Weights of a small mixture-of-experts language model, trained from scratch on English Wikipedia.
Experts: 64 experts in each of 8 layers, 2 picks a token, a softmax router.
Below are experts of layer 5 (counted from 0) of a mixture-of-experts language model. Rows are named router (the router's row for the expert), down (a neuron's output weights, with its number) and show model dimensions 0-191. Each number is 128 + 32 x the weight over its row's rms, rounded and kept within 0 to 255. Numbers have three digits each.
Before each expert's rows: a language model's description of what the expert responds to; "comes before" lists some tokens at least twice as common just after its tokens as in all text. This comes from a sample of Wikipedia text that the model never trained on. Tokens count by the router's weight.

# expert 56
Past participles and predicate adjectives after was, is or were, e.g. born, located, known, developed, held, able.
comes before: " by", " to", " in", " as", " on", " for"
router:111080110164151138099143123093132145115121090147086153138094111175078115109154043125146133038112113072167104086152095106144104136078112118128116104094138101106104197112136149108086145134151105136114154145114183104125111157137162120034146088149101115094144100185141117180129162096101112196150095096148086138076157129090090117096133144100113128159143138140147116136077185125170150155122105156140079147087106149102149157091168077163163136180090194170214131117160167147162181071160133120163152151116096094159097030101149119130129115135111108167097140155149122119187121103150128175
down2:164103126103209085181120120062071092117117102078155123179073133157169140150125125132161162099097119102129111068138121131091120133131083141126116142158156116112119105138148143097127138161140133167141115108160116076133122171133073172126143106123125136087082165215119160142169162050136116124183071090100058137159097047121091137127128163174112125140109146141141133142161162120159205172118106158109122171161152150115097222134137114057152138118126105151146123115206119181128077152081124150113088206096126125155096102115137153109144144124183117118066100098132111143164141138160124080
down3:041098139122125177154116072124144157099081094108144142134078119077148124127114177128104087114129131152141163164147116077122133132096111107159144086109109068147085113144107132134142096114075138117105168141157125169155039045106148131092180112116152098154139080088091126092161095098183168080168153168084173139188091141083179146095134130101139174156132113142173153066121082166084099123180160161088120120080053174110107090113109103119134107162122112137108162071118102112116152090068178151106164128142146124108097155124102155107100109129158154049117104123146185090117116116104175119
down4:129085125123053108135104151127133086135086105089133139076148187177163157120121110172090107124135129103138150137178102119092166180155112150125126109128152136119169104160162116133100096110112127036098233114166095102120132081036169110131131165113099167134105139127115140087157158133141072158156181144137086132103091082083118141117132114183146111140097165124193117140141108087108133115145171184083128126131085136146146121139179102167141116165161139145059134125137068123089091098122149149051087105058096126162133150145109140161080152103111073093120067112125144118183183098135186120
down5:151158119084091133094103099157172077109171128115170169156117112094111140126142165128102141163168152140090128135169144141104104131137122129060166107169161091111147107152136096141092096109191154149207098140120136133112103081165082135104137155165131081141133191181093143104067144130179165073132169113139151142124130147167134184154094105190109161107141167100160124145111143133118106160180113209131143105125113103103149102121100162112187089102163160145094082097116124134091077105143075081145177193158111125089106124157105083188147106104135139177106132105141095168129108023062154184
down6:147140083078141150112078107098125133119117099202080127117142123203165121126121143158134136126171140145096107114111088170142200130186215113092204142150128165137163129070161119084050159128135114078177115161126138162136086145137138113143140140146083191090077099154154097135125115136196085145180122144095094084135108141098117129105128126144117158147150100136048166127124090096203124063133100136115083105104055169075108125113130098122112191145109116153174148092104096133140100091145129147097057172188147135174096138166121099161105072125115131145120142117140126076148144101117148118
down7:125076177158108120119078152134142150098089130098137146132103164121131119137080108122150124127157178119130141180142090058104110118170204179108134066126111141147124124107056144096145112168189177118104117141167197130222186121097137168144198197129152158136114167122143114143106086145170159129152196170111138151087164113132111153185127122160124122127119171102158074111165129129116086122170102138143112134079083148109128094125092123160131072051115105180131148154157107116123115133077169158128173094097179145129121067091042064120137151120158132132083136124099104094178112134118122108
down8:108072110128100103174128164093105100070172117152138068150144139166113154051141102129153114103120173089168133171075104084144132126118151148140156098124115137111204137110134127108159135052140171151114128109106110142105198110148082140050150144151134050163122114148106146111167135121101107204147207129142209147132090171092143156200119136135156143099145124093159103150126120122144103122126169183154128096139152134152128079232099132132106147195146172102170085116146058135117100131124147101112151165147107084065108138136097136115130138078076165092092142123113144088165109128134099119
down9:171103117125171100111130147115061129160176135149140119083113157131133098133125131099134102142154126153148139082109144099177163093121125089176153080149134140112141171154104094080076124104106119130129083110088100162081103090127189146130113124139103137073124106114136128130090109171099156128128070086100164124094124094160136105145111139156106147112119153062181166094120114093188164142124163241114154136093116151130129130179077127143132149141082156139122130096097086171113047146156108144166141126177129059194085164211028122090101145122165065070102099115095160132146089120151147100
down10:143159130116059115155043120199139152143152124127173115128135126157157163167123186068169207110122143158145094123110116094112139129102116091100150100090138099142160071071092160117115105108101123146148124094108114132127208097179115112103153123121159162156140154128160122161149191123133158107106094161138166162055063135141079144171103126128118139126097165174133142199153176137099101121072158135147169111135094145095094191128036136169164140115123112138114162091104105157158149095117137133149115149103111158151155104098115101062158129073165197170111157139180136080162135100069165128
down11:130113129155126072116144086086116139148108106123137138153156117136074167129160119097159162083125101102106116163092179107115107133139108151154149126075099101129183098122146121105137129080110147188074107084116103106074129184177149096145188084168145158155123148176108125174150151116083152145181145068180145105052130146103173138078138135143154078136119071096138136154114144179147059158155140108120200109185109196082127122142152160111093117164124162134097095144197131100125072063144144175099241147083103095137104162106066157129109150113111159140128136146126193113119152123135137135
down12:110117118146141144204128218058107089140185151119152084131109150135130143115176132105192156060131067145202148120147087102120145104132157145112135159135177105099129149168168133113179115134192132121110108093111128069081118132134135120138142130111182135138119111163139156200169126109065089169147118143151111128097152145095115179089106131144102107154082141139097126147100103137142096146133076109185123159072151100115101216125120143063128115113139133202173098111129116109162079126031161128077154125121101100168127101098075191126086120090115098142123091101167131070137137100155127151
down13:091078147080152131075164117090122126200164083157066118112139116093132154110097114154200114165069140084060146108167164117136119147117189138141096120119147147138143156136141117183095114113144144138083111178059134078170120133112139103109163100204078144144117051122098117174094115132163135168074145131159128114144127144161158105154118118156107135166109132131163171122150102099167055109109121088189161098114130167086127142130114148126095142182067177134160161054215119105156114151132166160117157157133116128199089160128172131123131096125127157086157103149170075153142117125093147178
down14:175119134141120092086099153124097139130066066178158100137134129134140123115122108055126112101136120108101123090179110126103148100118122153168116158181094161093189131159110088162170147091101103129140138168171159156158086115121120134127096136155151095126169105115173169110146096190098127137066126169130117148094141123153150136074135172124182133100094100123177082085112116111045242096078160126085126075079091113139124181162152181140133154178128094134212124092206107144143142109075130143118115149114111121118186140124078168126111149084146089124087113127165140086099138084156094097
down15:087118095087145180127086117122100109067117042141166133063173114099138103163088091070148139123148129116125114130091102137135145133141158154089115090115170111080195146131099075096142133132124130114150123201120138113125133140064126067158144125117090176133146095076175124179052094097125148118103109152166157093185118160148195100142161141076129136176155138122078166137163133158122045164143135098132158173092150138115186157119081156165033101192133100136143115145143086108105166157163105089131107125155103087184139151129142118170121120100146145129161161110084129164120071089121134107
down16:177108112100159074145120133087113133142134168149096181062162071099146206125107077184183101188131136151139097108159123112138076087158161201162148144187150150107181114124106117133123164114110169117091104135091128080141122182146120121171189107116133162150145148148094057119198143087156108138114141085112113172106156114177217143138135128137086154129144163158138175099089197135126096155087080135126126150142154125126134074187186127145129128123140160086181181140133151175084162102141149182174132144169167126144097162144126131135084115149144113159146126121121134163191165090159107148